Experts of a small language model.
Size: 8 layers, width 256, vocabulary 29262, 44M parameters.
Experts: a softmax router, a shared expert of 384 neurons.
Below are experts of layer 3 (counted from 0) of a mixture-of-experts language model. Rows are named router (the router's row for the expert), gate (a neuron's input weights, with its number), up (a neuron's input weights, with its number) and show model dimensions 0-255. Each number is 500 + 50 x the weight over its row's rms, rounded and kept within 0 to 999. Numbers have three digits each.
After each expert's rows: a language model's description of what the expert responds to. This comes from a sample of Wikipedia text that the model never trained on.

# expert 11
router:501480475520503440447521552562521531419541560510494647556484483517484539471506497488546544555479531442512497514461535529518493491494446454531467480468483470511493458538378503578539474601536582524455487435472559399552588496517439468484542372552491416450528464574520565546406531485588521495560442447498524515422448536589493413493423365580511532525493556530537520515546537458412446502541500560498434515560506610446467469506392522528551605530521385494530549571636479540565511457463509467492470368514591414418455484508475499523498488530514523497568448426460548542530463452431439446452480528484571482511513506500456462540432400484450551520397549513549475438477444513554480574542446473497498504484483485464411436477499482565462526577537471500550420544521419554423481472535510
gate0:564437566503495598471531519510384475488441551521518478532486493473580617473455483516418552458522426546563493486431429497471420510472511555636464484479463582529554491556502480528498537489430471373476577533511466519519476516451477457469515516487534486556552566467468515407582522480482582590565474451457502569506473485546548496473562550510518513527451510426503433515595476532507581514475446560455548456523447445476514525546552420443539511471478514577469475500567538528552410539414575524518558472390460519571446420565522556464496479569593457552482524453499524496500522465586474565454465486507469435497518466672473570442495473444495433565489557531498480581602546525424480473511582490621482527504612444473487544574491460521472501508503477458552604516535486597478581457585543
up0:483487505588449510611511602583446507506471514490441420378518516563496440528530496516551498524470516515476561504483459440517515408505517516455532594511415500522473473506616472460467528512487416491516520513531490500468489545509489544465502559499485510492410554509477562552518428488443448482534492525553509584543522506427534521536427545483534486563431436496532542480476442541557443564462459418476525471468418527527486391428517586537525426456550538635481495365433446435421529496595566520462492534446441409481596447457447433467533414446462471473452470463510439580551595545572551459545426532523480567555455490527567477516513490657476449518546525527419520445497465521559576496418486475429566469541552529486558526442487562462458452422530525498474403446482492508475392567445438
What it handles: Tokens in album track lists and credit lines, such as genre words, instruments, and table pipes: vocals, guitar, R&B, Hip hop.

# expert 48
router:443584451397435523420446489585504520604539444494413576509506606453498457498481621484530532512560501505460544458408486517553507520545433442543595472484497521433471471498441520479463440520512486547473374633523549526533511504480598476459492527589607578533425444468529497461449522489527415525543547575426510529545500554494564512420450536442474510519497540590552529490599560484518447531510490563438541505473470500576479509528478559534525488612491465562549584654542499472500515570475539550485414448552513531498535541520415387477553568501499520538394453465488493577491481467423566533539490466466421472487533586553500480482408507505479466444518562413538478527463449497530519614538492493560576593514503535450518536516476564510497492505500578493550429577471527497477509469432446
gate1:502530511559461488536508476468431552548469478404556449439493468500489431564429487440483501440589555452582504522536453481571578495497516563474434475445526462503492570542510413566509414521517535395483495419452468525502511497606465424412517493453446504532512521420496417572529595505564438570476417467525472423493570436414477523443528547534566551418515460496508430495482566568444508430486514503564488496551557392476531479525536576540534430442495577498462408409450473455548495488501438499541499511419500532454493455495419526466476485532497438473543530504565505486528494476548514478484576504416555538472488600529507593540587427486521490537452416454546667499538486511419394422556553546503484413490506482596428499615583484590472454465499530505483518485599476442501473552539501
up1:479520480455496360476506435508394533530544528470493608404458506521489477521451472389440565465519492488478457613461546477552502567503459506493531478329546512483519519432485482590428523567539486393441464396486549545486555478534492538416470516467523469526530532424560485531526524542574468502474456540545483489537447448420583544410515533492509546418492578569494362482500583619442521501513439520530398523509548472468512498411490579549498499522485464480589476540474578490536534420443390404573462488444446609490505547608507493448516577484512541542499511545542463542478420483439450551512537555453550539464561599460414564473492516456532563459487484427507518477475451527511451455496530511521528488546501476427451534511458537510518544478478512453534470497483390452379515524468519
What it handles: Of after superlatives or amounts (smallest of, total of, maximum of), than, while, however, and digits in table statistics.

# expert 10
router:490397503554560463403479528493453465510561479529527501542452489427516524534592489507560452527555603445474567404517455499415443548512570467532570467590532466457490509417451569455458485549517544495527469592634480507444498490577481447494556467557575480469445389572558460429452570538534520508499552487418593542454499432560414391567451477445500532492629466523525518496507507529512501554487496422494473501493521576465460449498474473561532467505425592458486469508491564488443430565454436526527560481561514525498500471415498433470405514443526543533510398505552496512461562548508549523497473469422460551451468512448553430542525486462460564482532531483478427545472457554551642417469405467490563440479497446453488417564482455484635580510504441530554449468606504494484477547474495
gate1:504576442432499464437475505476496458493503458408388473454553583489493522513567454522565553393534446536491449499510524593588518423590499547506501536563527507488433525537569596514629523482505452517436497487504444561451474462488363504379523617446529462530466412522518506507500543526537449536565448486508509452430503517505577432475494428396484507526428583572524442513528497568432480644541513555531441574497510511475468597517458483496488514543497531501468492502520516545563488533345564509535491419415551508502466493510451393473515555517454495502514517562534489378530575440494470533506527523509589559500496544451484458518503485564425410508550480431600489493570422484511483478552453551481455479582537492489512521510561550468553456523438426502503520421406512606448538526542463
up1:522488461588498551435469528474521419505495433491496554449540555469516508425499544509482503537483514451508449559556454390543528590496507522527482565407533465431632535545485420569595484476480491480487439547413534460538484560492511569538475575500465542583428546477473453427543447494540587536552544521537450578470353456457434542457519506498397556474464489384544474503461527450473413476572481512514495430502493396500456404563623470435503446454527510479477518496485475469520484479636498512421432498516489519559474481537505527567517447571472551534508501557395495511551493503501472485600532432557481380508501393534545646491500448498477455410428424478503516524504465458482512457494398518497526499599507517411451516605503554512490488459445547521537549550487470567454496495408490
What it handles: Commas between stacked adjectives and the words and, or, the, of in running prose and quotations, as in free, independent, rational.

# expert 51
router:518488531559485584432511555518483491465563500510512462478473504434544405516486582549401576485619613419571392514500551576521479564530493397542520536544592420465492489511473468552476497530612592394480556451512521482454531504586506526432564472509442569498464531521517562567503611531561498537522490443571518524542480485427512527497457523531530537487507505374532482494472478494465581434550512442498414514482511470417490465686584429509548539568427534450521551510542493542516485532498485471437492350480510513534494539443445535541478501509527492453551611497506557471503491515491415484494472588538632496456479460568481582550467415474410457456416445431551514493485403467591497446532476546542565498498502455469396472429551514501501518491473485487502515555494457467488489529455489
gate0:479622556360406563497441479463439584510471384397502480635566535454476464391500505593475569527514452478566507558531492482537471485477458550505549562522503482521481486510476528498589473530526537587560574547444452520532494502452506505431515466463522540640501451528510427535554452467538485514460544564543461470491461459506480600500482462585525476361515475474534601448486476382495536561451505607480479498573462427563558529548494529547524505459437503497510499561558416459521442508493445583538566538537543452456471472454470620467496418551485519477495464531543507549506472517500518512528512497469516487498553457517457509535440568396524477539458498428520500560529656462413481506483476485456514548402543457482581432526489498507442443562440531537469427568424537520541541466460413
up0:442549586443532651543506520512418519624479451429465520580586433430490515461546515508467412576499541437497481510424562499447545519434487469461567448501554441492506472483467480499616486507518501564592550535521450492432497437526515476495523420518544502532545484477525469603523507476484467520476552572441481505494578572443490512441522475485497453456486517549542501494473473422443502492502526522487526512481554542502460539512497357540445547489519491513586449355518466529475412499492503532505553571454591446520518522553447568602521510484466521526540471561405487417433357533541522627491501525428544516633506458547472593579442449586460498499495474488525457582414547448481478529520369397460504511464494457487502483483506413452535492526408555402512458566520480526479541503478498
What it handles: Words and punctuation in filmography tables and entertainment prose: supporting roles, appearances, title colons like Star Trek: Enterprise, genre names.

# expert 57
router:481484551526505471500536484428502548422566594529553456500473516499558511437512571605414486505427488604499483482538559507563515476428449461582312511435460522520576505477526553611493563535515523464482556531494439471534520522505479470518503490449456470533458573513485506604547521475438428524526441528389609482451465459538402429475450471536484497479475443523523455457540409549433483465475456466485406457489590509462529521440439489459483507471522479358514411396495438445540536409510437525433477508454482539510475476501501542533470524536465513640559522459502499391513486492452485523489385388526511508432509432571567479574541542450526553538472540500566527457537484482474493486518584499530534527547505513535535508387401501525545512474525555465565573468535407513425588425533548
gate1:494512529533519516497513472506542453444564458565560563584354526428454428468384547496587528526460427524561440493482509524488603487531487469568522503498553518551487476550533532526429488587571492521466453525438527585517481561607511542535521497489439498434628405491527561569442429386640504539427492501558587575547459528462472522538521417496507569520490459475486482556487520570525566582530424428504555495535517499516495446476482490443464609437428527500482529485420400573458399487522491443488444493600451438498479561437476536479573496543494509482530501458495452446432551531416499467566485468538559508541513516498508544486552525502469550532539468496547590451547469428547496538542453500477581434519384584513498449466495461632477480548502396506469572515493395475497447509535517
up1:469524543536497497520509601553530500452523481612497559515454429482486437459533540480533473500471497539632489468471535547539501460529576507494478494446470580481440542489557584486492504552482616547508389531588532529551581502487452563491537652492534592491478448465519476653408516516469426544549478470553581589429431571558476496549585524448517511606490501456516430511491504512480442604616512465554486512533543506484566428529502447378456401481502539510449507529423539469524460492559472439488406525514525492504568547502532566480503493514517486474517430504483578486403586562533483479556436535428519508540486624494599481557531507538477463502499427475496543398562483478556513509446551488509570498556468542459546512535489537591515479486553434495511538611585525513481443554589538
What it handles: Single capital letters or short pieces after an initial capital, as in HM Prison, IS, RA, plus dashes and hyphens in codes.

# expert 21
router:439502491522551480397578570599462459510524499473522507496496443538539499511559479444438482540515549441478515443462518507423512510464538421587627479545476592483485514412455510508365437510590503531500562492504468539487480569525492503522478415519533500496500374540534537506533498558521490540448454501436568509546471565603503429484468567416549550535567531405460462516473484495516508580495541546443526516464529502477525529597499413504573569473430583495496601491455485582463457563509483461513541536539451570496524531481546453440496574534554487574538470540415478458408524540529464450496462594432408560480451571446579519503434578450474531478638498571488509467497527471491507401476491475484544525504405437499552418461427545561563539356491510497541432493492470516562564608413494
gate1:588550567616414439600504547484514617494436525489481473492501490504421518344458509501494552496560475558553487521517470481495536510538445521511522577629553494446487521492564467448516482477515555467512590547426398504565441517508487505533503468480448481492478521336467527473507417514492499475676538506539476460550514521454425488539528484520510435437519574403468472462417549373548567450496447465391482577495454479547596478523555538560508520560533455540521552476557462460452590476500511493541462492508501542587532498496563497481460489535553474505522617369471467450443512428446515599414519484503502471416481492492460571476495493611522514473501594507524567425529498474481485564601503512522541484538499477501476516530559481461482481545549525533410548395551575518516522531486505
up1:430435451427482472509490450424561415480461497454457516467547590455556453505521438494508561515477512539507420493430532477515543538472464578510541498435498359511593443521519451574584596546448502519486485418548571485455577455443426551546494556437488442521470537538485565563488445477562464453443508471575505488519538504514483483533453449515481528549488460551541443482534583587531518423586462427574465596502444506544486518431499528453494433379527514480477412458485475534564464443540501364498549556485478506513446470523436578592503517553504447493403483457536506406580526568616464457533550471523540430520527391474413434471484583467507506513523510461471510457484447485458535502490600507507477536570482564446521574637500509473405420539434453551460515523514488515398532591510476
What it handles: Word-internal pieces after un- or in- prefixes (unpleasant, incessant), year digits after 1 or 2, and sentence openers like According, After, Although.

# expert 5
router:481424542454491581466519537458432455489518513558523512437450517442579526542517471564528494512486609431495478428467500549532460473495399500516563418516474523460557518443523518461527485596468500492473458508610585486501528466568566485420573396450520519418456406537513448517445514521531521555550414519376527515489550573513485473491446479474381486505609530549455542484509461545478525388488571355610527518454487588411480448550594528502451520451480521495528331536461445558530457535498535472478444423472450531526504489465520409489454509449473499577461519518538457554494511508452512507473554374432556575479537469595503419578525476510443511470510476522495517546519456463548597439511447480496573469525525557463462511601523537412524457476547519536502527548510537463402587558483536
gate0:520485521473510473524462426550513557487425430346482524531533481555479527528568482466541493547511457473436491515529558395488605365412520561523508513533483471509415477512521507503457519444491479482440560420543488480506550491483549439519477561471606503430525530541434476471600504534515545498487539415493430494580539505509528552521412385481510420485445412510424519562519501431541529478488486448475566507506444469498519475496512414508525420609505491557488531367448420422508401461429458520634458546552424452462462548540559486522496486452537472496499462539501609521515470531610619511502464478597519537534434440566660529417533460515484535513516448558531466454488513389410496499457571465589558475491550537572507523527469438555516521483512511456500526551484521523452465499568507
up0:486402551405394476465482525578516510471493504476468458499450503487647486543519445515510507524482449474541518495541483461510532557552434506558579456501503457457475508433527519486489451499410485587442592477550521554445586427559498582484538457445523516402470489517493508474557483464477468512532439508449555471522453510504523401539418500557461520445469566430348441530518525415411560462388515498530454515509423546432574515502492543517503457545523580520458423450552474511599440473471412486583447443478449430564493475583592567499573519447471533488492426549457457463438526458464497584631427480502462553473479477532553555562602415481431560477451484556561472571546463471444480490503534488529511504509535535554480553467556541638585469504490375493498466524515522478485505554404506
What it handles: Word pieces inside proper names and long words, often after "The" or a name start, such as The-mes, Brah-m-achari, Al-enia.

# expert 52
router:587402489535428525551516505522466558541577499543527536359488528502519453542526434499564513482469444435458479472573438442521478530548547546573535471474489494510506472449555468504502510539452524484478434492522537437468543412521505429626491558524624566518552513467548443484394604590552395555493521487496481544473554432444410455486457540534540541547531481500471536523520539568506529504438459423480479478521410514479468479498556537596439409503459481550489479633486544434499487498621460468546467525487405637528535433427530439405435524462464532453467428524445501408595573467489425505588470486536480519487460499476610436577445545464464477495526461473529507432437459587505481549448487475559464529566469551526451538461489561564602490494567535564526567561519523462458524488452505
gate1:516434496473400448530636522553509452530476413559568492489442458511591550418596442527453481527476608475541595490480363532590487577380481474427512419516451554616496578578530517538567452412464561394465413470455525487471505433518531527456469571515432416538524470340505525596504488536502424496458483497479481584492498523526547495511504522493439443505477560490450447497525470491499500550492518499519520498506517486423495524524470439503450430535518516525481519457503548608532610444546456427527503444529488477465468555476493569439462563563443475485527592485537507430427520550504499491491466488439520502536561545478509435518601473524573462465435532533478527545505553558475493508508434475496543434445483506549534398521556539490544621526500547509444602640469515535542480479513461
up1:459552527501482514496549509419440496438586554489489516460535570445426452555546484555501471616527488408538391495492497464484499469518508536525473506469447479500569516539478538549484551511552477481522540567570562517434479522452480516413585498514617591453505538525526545420435459521499491519574493558475533397459564551515474496429417478570518582574544419528598452490569601477522585492495534491496472484474482556485518451446527556538572462499448498508407461456444503510520404581493498515558496472442423578462558593507527436515517482519422520569563493486442398599422510390491443465497523500586453542507475413587578432528410518646448508556448547524476482514524449457499588457492537419553442501510521506534452533522515515429442489569467443436542401475500465509473596475585504
What it handles: Comma following a city or name before its state or country (Ironwood, Michigan), and opening parentheses, is, and after name entries.

# expert 62
router:515468503434530491536514513482541604419528563546461577508475568494567529547467478501477542490477435588465453456496613479550567521499474469491381473508488594466588518596490614559564485515540437457436492529398514499495556555459471488483452445506479443563464515541521475580468470547498494501558534514476472552504502486606485535533489486548550510528544549639537482537581548425471453471515459582528474501504522502465469565493426482410455569575498479467496493385547466492537493450472549477498499476487517439494383429573547453548468528496480505636560470407475533464603417424434448481377536416555524475484564462528454434519450537564493580575449513551539475412444535473500470433593500531461548570552486511546480502416534526509502528477474534442507533510540497434463520351565598
gate0:368433421486500543436498467432502543448415475621405514443594552422561529510459394633478462578513435595449371476544516516498461515504539564404443475391570482460487458496417455550593455395508596458577406486457551603448564486475534508615544457533561529488509592545464546415533452532434494539537545544527520523534536469529479465509539507482491560493473481478478500429451480514461531485463500472461544492486381521493509457433506494516464517607434489476426452480525483514478526546461497500433501536413429377457535496459469525471450481482391473486524481526442502539543527566476444462444497554479409496493547537431538500528499408501539518490485517529563499577495473437537432519443563483472472563478557471512498445510507489480531452481481558451521565477527519454539401532410521
up0:426490504483498528407487367493463478466471443492444540430502567444544527460368345633423421490497503529443413528509494493510439463533448536476502472456564490433467495521430419548577443501498530473491408518459490530458521488483564537608509488562449625556505541527462562465520527530441496524506449488529582433531516489475546387512523449485499524489529530523527451432408518479459520471408494539417488477488461622463469548429418510544437464606558419469436465545506535605534517526506531502473495428357449417473494457491509501448506518434421466514538482499436519511559541560434410455389541525522474448554548515435508459565523509479449547441435559476569567464543552473481480516534516492585497562431587476587558449547480531521512511472491497434490593480522483527505493482469529
What it handles: Fragments after an initial letter, like f+at, f+idd, plus words like other, another, own, public, and numbers in tables.

# expert 28
router:483482561435582464421452509428459476447486541586521536474504532422447460486482481389428562470507468561467463567510472489505501533431428593547499502495492410501473497474474562461492486502527410552456485435484616534361520550554473577466432410516506438546473425604538448475533468493476489535518490506546502457532572410469602574518496543471356496526588584535474496505458521586499487518509553497504552562465550510498474627433482513471490499434495626486494530484517491574492483505432521415426520417527424500554518439556452463436452519467475476570504493535455563460507489510604477384422466560452642577482460484508438491426451548543560453520548440492541497560482431580514526529536504476455473400520475524492547454577444440425446476503455560492533522536464525580479557541512483
gate0:565511521573548450487591483419491343494494546498468553522534527493545426533487463534392422553564488458470446478564439472462486532517511587520496501619517537496450503565588502498461449486523586415502576472498468555497506528515411580643465459481498547572511493586506530525521441503538517510423575581501498584504475519494511538425532437410523478431523475500526576461473558515471543438499496471487529439439477534552527404561473474458514537542487550463592553413566601413479551575485485491512467509478449487539429509520431446510448480493535514501489518541515490496498597518476402524569547442561540406440543531564526450527464513610548576504482614443392489487429445438526476465441584493469609531507522493491571582427516472484475574490564534480507521502386520518463413499450542
up0:508521470440444588495460483515534597534550476459528429470467520508385544487477551451549562528475491497483562569475536534628596485514500432445504468358469440487620491435413505548490549520505517531421343515462557550489441428512558448406543562556536414474549396453517440484490573521505460498474527550575454439446504528573492505502515501538457526554444557571526392549491516501528422567456496536457490549527567515499428567502500538525460492502496537538484493665431459631501494459502599512453485450562541543524591448479460525516550509541478531509515451456465488469513432480587541448447542511476441595529523480510500529484482435526497474560511468516550516364467503556520479531526385570511411440494486505531442461516479471530509392495404502465516471437547522462499545503566448
What it handles: Common nouns like water, fire, body, glass, and commas or closing quotes ending quoted phrases; also species descriptions with measurements.

# expert 25
router:533465432424480506579531539537494511548445482597546455516596492485535435497486559559426438559486461487556416464427452488464462476537484475556472419524515518460569572367557468451486526533454447497487443449525519504494620504512488449477558514502521433497581486498520495498447476499578542557620545607591461567455489590526497486546607547515496508577483547449478452558512528545534507474519555520500391449436527521499469472487465435498538356452527466524663461536572457481447512470497495514501525455467480497589490471548463470499541520579474521513516619504526471468489392497417520561563601508485437558509462487660547491534476383536460434480490467442488566427494497522592447450549428457515455499549423471585403482440577483462455482525500513571554483495501503466480475498457465
gate0:571514460513609498483424492550543547463476393491494486508487450540513372496534611519472550472539543411503479510448533485436541547516504514512545452521545519504601509498472569469541506466481496505423425507529592564558446535548555546481471462542472458468463505544488389611444422499474502560443514532491520537548507520465440446472482528441518499448548464506530523529429510496576498498461486526501519612489558499491479553528464615517457460473513460496515580533397384611406559482483477481586507463498532607547504476540433435590556519435592488432448426500516534549487457533492525486548509449588542503495474626537343511507425526460477523475556522442580482451546538477393379539544511534550523557480449609525525503582496427509547575529419474485525559537501436480578455465448485
up0:553506460485598523524544528673578547425512422512471519522514460539556413503462604524432471531514484486523423496450487505419546596471497454539548430537544585451557510495525515453576503542477527484436417523530578523515440500566530499505502488532439425475477508537531373612412510511527464522431506511492490607510498559501488407459523614483451500491533483414507464479466498534466455532486520570467477520436583523449454522546448517566490365447563442539498541525425428530463576528494488491553516473501544552539520483578460446552519507479505507424505443437462499472544410568483392432607491472522540490527524641576421570514434511445486480428519493431561492451470535552423405475550470494568485535516456521531494485509519464500517572482346474512576529492510450576567521469464469
What it handles: Common nouns ending a noun phrase in sports and biography text, such as club, team, game, family, organization, agency.

# expert 18
router:554390485524490510467452556476445457429520572505565495431460500541541522436484533471464579539457466516531579443489544449478532441454453464541413478522517495443577420510519527471584458572465422488571503415549616478480566488598457467573500541498585486483505434513530508530453524532527476503531452519450564539527532538498444489446463534430444514473534418552547521437540415511480569477450501344507381469475534575442485558496535577572502492529463471536500418488472454401562510485451508510354538432458488534579517483490503404437602558471519531522481452542529581518588490459509451468511481451453564419463551585587433457527473488444503530507481450530437478530494368530542602557519443412503444442538499481460580530443552450521482492412474475443531512471432458520452615516517519
gate1:468486458569467577495529510509490551524452495484450556441480542442486456507456561475513539419544503524427519524374580484583494473510491505497443475492498448467501543502520603493363498406570477428484543582483460423503566528513469459505484426490459467430456474502503514488549611492479520595456544612473448498522565521575440460537526470400437544447515489575494519484512493519499447454539463434495479436513515488511432610425434511613482573444509549535426580487439493550476574450550519532407496542506615509450486481483493483567569532469372506570559444482469544568545483381528551539472494493497462544465548512476546472525502493561465515491599534493479487398443453482543480453492479521431546483451535436579537458561584474577526428545414476576493461476550604589452514540367554
up1:524534503513457478526601574427618441526420502398572557483473440567490518428585449534504461504467525520558476453571557481502426504580586508561395553450488529492461443479553461462533507456538542564513519430493515529482470489488431512543504542469514572447527486509463603582507466540482535523460647451444474545425523541539450447465485506476486458523445525563512522466495453452570492515518482482463574483453546618521534504471575485628443482441508518491543470511417519478572458516585569451483528472505462440447552564464504483571450544561506478540531461510465602396462433520502454541389538490511502499548409542508415417503486491557609457505537470478461501410451449632526471564425488468448484510453418520470510486555476506488443493587585644459440530461480552450513489435476422
What it handles: Middle digits of large numbers and addresses in vote tables, non-Latin bytes, and word pieces like ond, ann in rare nouns.

# expert 2
router:444505595475551538521485539509475481565500487562540522545489458484491490528559527451461507496486506513498462590568546469488495569508404539447428515452540548542530459463453494580507445504534463477536494523592478568468495501452419511493556406475509468558442448448513425493494484575521476452586508440462520467437505532492471424553509625414448527482526597472506505484503446521464584525518465575479520541512503625496490500516472519410453618528552509455522469507509510456468550440518457499498513506498487520512644567446565481466517534514553540525590555566447426576430466531573547453473527613591547581439503542478477438533410442551434575528637463612468559473461463413550510386542567474423503418419521396449462470453428532433502432530477558411575496466553565469448451519514517
gate1:555535523542465448510496436551522521546467466531566399557491558584436485469508506465549493507525514468594523415479438502440463524393610593456526540587522533517468430546479492466424490475483517532448484464479462416552428554452548498467438462600523557497571467602454555548420463406479508503389536540518569574576544442549464521465513476511494504623426502565452524474400511460542493482504481466401562539526567452607543418545568535510475543435509564536381488521575548519503416611466466501489539517492495444584436442458464592490545465462477442460384448467508486479519578475514517507525450376472422423511488481515500524418531514517612512451489490429581534510564481534404512550462551526536533545547473564523550521496533434502488481412445476522471514506468426454536501519482508
up1:517484519559611457448515469556502421504480496510605431441520610531589494478519440540489553548467540574520469485468455477413637494377480551429473389527529470507476520458595595487559556478513416587488590455517489505492478481536515566539564534487536518500510459564498518388509483475471580529466561597453479591463468524577584413513532456556502547500485476529607491482503528426465491475580602426502530534492462498499445521383528459549566438406548475494541441544469465431512441526515437505467493407549465498511457525524540466541587467530473473489519434526525474397507466443501497468570505463489544478513475552523597431500443499540465471452430488444549499572407458475488499541458408483518406434544375529563473544550439403528473557569512449449534553550483455527465472494509519
What it handles: Words after linking verbs like was, is, were, such as been, also, not, published, usually, and subject nouns like employers, children.

# expert 53
router:513556613427489459560600484486483530449448512497449490549474455533457555495450547543512498507412519493570410604536442504455525487484531603538570533478516357488511564483548527553513519448580572453519544468490586516451549574616529558480481538493501551445490537458485437441411471631503568475528529501521573538366536523446539526425542519470414501464488468394462413506508474568529548525415544470554429551452446542466413403513546491479484480476497455439487374583457484422387526510556509545510498504436517467566479497522528533514541475445453506474491565487484421467521497432517459477488451536560590515474471466439447488523485530502424449455521564537402555518481458529506437493431479457431470507561544582492386533462487480451502448431562520548459461550529502601448540432559463
gate1:487458476543489430561467510577485589457483398601535456539478483597515523394466564466532478556485458582423549496420506416497543480531409462528405513520466516600498444423449520597510483451483558547492512475546401400485548637592437537465450490669541476544474519547517561543580545510510442634561503347483529464509507547580386449532440512414466479546469520500486512563441457450513473524496557514533527592500468504515527581564466410483459496468544416513504479501500505481513511447456570482495515467448423450518389476496540434526579430563528559479410471515533570495541486522519575471494491570485487522393499539533479512508446508455558527516514492503445489580505548493578572464515418514524527440498391509536515433446457441516485522461532489488475468474482521496548498517474492
up1:501531478475510477449462565471507460459468477525563544534463445546559498512631537464495502548483573486576495423427536538458502422417551399441461537568430515515474558490408443597487429474494531547484437547493500515467506473415520496556521524614473498500503471531446581499581529461454462554451426420509572459542407519626524449505571537526627432478532544537483509453498402508500468479446462579478552435557421550503522534544428535553462519518517466359431640483473428548563528580537519524496526536495478566459510556489565476473476516519454451513488500466497520483490523546550549533540537478425399518438462492585599469519623510570495481499487578493507548462550482419451501421595464571558582503471479434539492512547552524499394517463574544496417495491543461445568538498530561
What it handles: Heading and infobox label words like Personal information, Records, Awards, Born, Clade, and Historic, often at line starts in taxonomy boxes.

# expert 50
router:527458537558489487545449578502449469411506505485476490507474586552531483500447550591489546536453481456498512528535575510513501478388448518519334500509492534537491470409483492488530587494546494464497527550623585493482545466493528524474515579593578572528456436487507522463489509482483531460572476538534495512473461488484496484477464608515494494595478454622511450427578462496486587490505520382498383431402523545449565425552515539610463402491540416486504366458475537391582493538556472538468491461367417536480522513466486546519511454511435527495512548571532533531457487502459483460537456431518590431473428472544558376616492511470473542523414560541462504486480491447501610556461535416522489507579479566528460520391468509427466527525548487523485497475487439492499557535512482
gate1:555469534615533485478505513513575504509435516482466489461509504479461427530482502515467559497479433537535491567523565487379420551498514409464454389502507449482420442554472467423467622494501519462610570503528544420514487526541515514610462430460546452443573419534498413470436443516512463433436527568496412503534455510535409449536521539428586491509603523494541538541536560467522505546443514541478504458546502597513511390470505487477532441572420531432564574612519506438495541514438525561474456462496558446439493473453538498556531424465533500499477496521467459324509523472483523476511434516501499481473600455545503565429501515427490489538555530548496455478494581588443464529454428507458557523414415503562473583584538414559578496514454516559535583496550498479447518520410562
up1:501503539491475491515520541434514483519510499531456531555449445612516509521554506518535518520429492515498577395453496447586573568543461502483501437563486560533517481503436546519463451515554586513472476547501445501497532507453551404460494487579401450460502492407508483471408463523489578520473454475470572519496446494581484423595430537571528459552456538549516447486487530538472467511481416529462473480579558374512616435514449450554438532580453437512529469491509454537597460408553492389487489469493527498584422470576537478487516573517466547490473476505491440346514421602487452477591477497563501535413543469462433483527550522571502527562481490549391465547558516406583521603540486491493504579537499562416535476434539525513410489605456495449500440467448406427401545485488509
What it handles: Country and place names like Australia, England, code pieces like U23 or F6, and byte pieces of Thai and Korean script.

# expert 37
router:408479515502531529466469491544520476398496569511507504439538554393425465470551538439490598457482483495493516499464525582554474543474496554530541486492458438413534510512440546482490623612582543492523512547584463432552503526493579491517472454467490481494447471521488508602562459463545486558521482498488500481532508534495507478418424443591478467530499618487435562509549508590449499550571541436571537548469523465462489495450425519408478595449431489455540607499487440567580548491416499429379514396506474483494611499507495449522514500502487448514566541472458602541483488451523390402378463478485507556523521499541476470407361514480563423518466536496485457557507519518566464570532532597447472515428509574491576434561485475496464510446477481474535495569615476500493583558448552
gate1:462504472522495558494436455512467493530485448485551546434506507487520497541469461505457474474496541455521534468575540481474470493462459533473548518516490475482586542446477456443584465511566548527497498488483487518485460430451569479540499477497383393481457601518475422505526478519408547521553518487489561573574622380523561488471424500496562538491522495627460565544432436555429510515489536433463591528480468389502501459454450535524417510474431533464477519606474554492464438518513482409554443522502527556476587378436590461455445480484510498495446464479521598515516485473507501516444518549448430497450491430467455591473506445564556421382451547528433493519624477465490577552606562515425418512507491527492580436571481551425546471472495550601457546621556532502497482605420426
up1:447541490458464499469453524439560538509472501407522521507510526530464512472538526529457576542484558529546507495595549487473467476491520442491448554456479453482449452538490530433589438511450502472496478456480590532515491514423493550491555524423507584555498474527454525470505530406500514540465472503410497472463528646564516459496549429578479461479528490522602445483446561366521528531388533564548504441469430557576535552549464530466492557517514549379509537436481458529496434456424563468536546520551535545482561502622456514496635502544529497516490467526372456458430532431499514465495535468470437490471481532434479639401448557661523510620504514419513520411464449571523479487475435490460463441502554544533588511523531521493485390528571449537477472437443441553493489466540611
What it handles: Sentence starters and separators in reviews, chart and award text, like According, indicating, Nominated, Billboard, Metacritic table bars.

# expert 31
router:396509519497565508543502437549524457454489549515484493502497558537518535521479542414635477511518487505409454454574506477470386509548536559568520504538494464535477530497582504512434533489555508614454508416454514567517483493492521578494468534456518564443530522562552480482475419569438467428555412464487501516446586562499418431442366579531462497428435452457507592407460516441501460478454465512563467457478507523516469444522505567530532518565541501545482595571474517449482364483490415519433463567572556545475554495552533512495459476449533544441489471491459497605538491471416494451460539539561465430446447471416472557476453483541547436549468625576493518539508552513523554517456454408480514533457445575429509498489447531397494509434460528548454404576588573451515423419558444
gate0:564517428487512513461413504512527481434426508405516555496524441524526481425457621523523439546542478476530553382508374573473465442584523464497545480609407390433485487480434418508536461461506501513437479528515414536559478460543607543554586471493560459438555530547494556507496587475422482503472480463536589574549530499544522421465495448547548518434535441481579530499406421498573488539496521545445515545553391408556573555518502475474531424530459486468461481469462424470550453533452455435473520483518562432452469541452401563509527445454536451483446464572541526527585463592486478453428572537484472490586501517487454523463491426476443449495477498506591450550598524506554543501556426488497439431505487423473516522455521413531493494582505467564500478556562490471545403493502591
up0:508498551499522490501378493542484522502495568486539616549494440497627552524519477495619352422491409544513521515478437433505489445528542522517479391498518536488517536521554524473545474442566549546506491486483453540499500445499474579500533487510525453472609434590514509455473526536474484491564422494453522576479507471534481469418459479453497531481483418507578459408460488475564436475513488557499445499430473460495485453560568524570565461478503408520447522622445508374541494514539450522474511496465504464530565477446473559510491411508482526511539473602536515639642418531414552507529543535560532470533491508455491461511490433387489504527488526522494561553524549513523508503534418401453458504472482485415446588432477449455507641585508465554542431514545475406433401485554551
What it handles: Infobox field labels and values for places and species, like Location in, Time zone UTC−6, Coordinates, Genus, Population.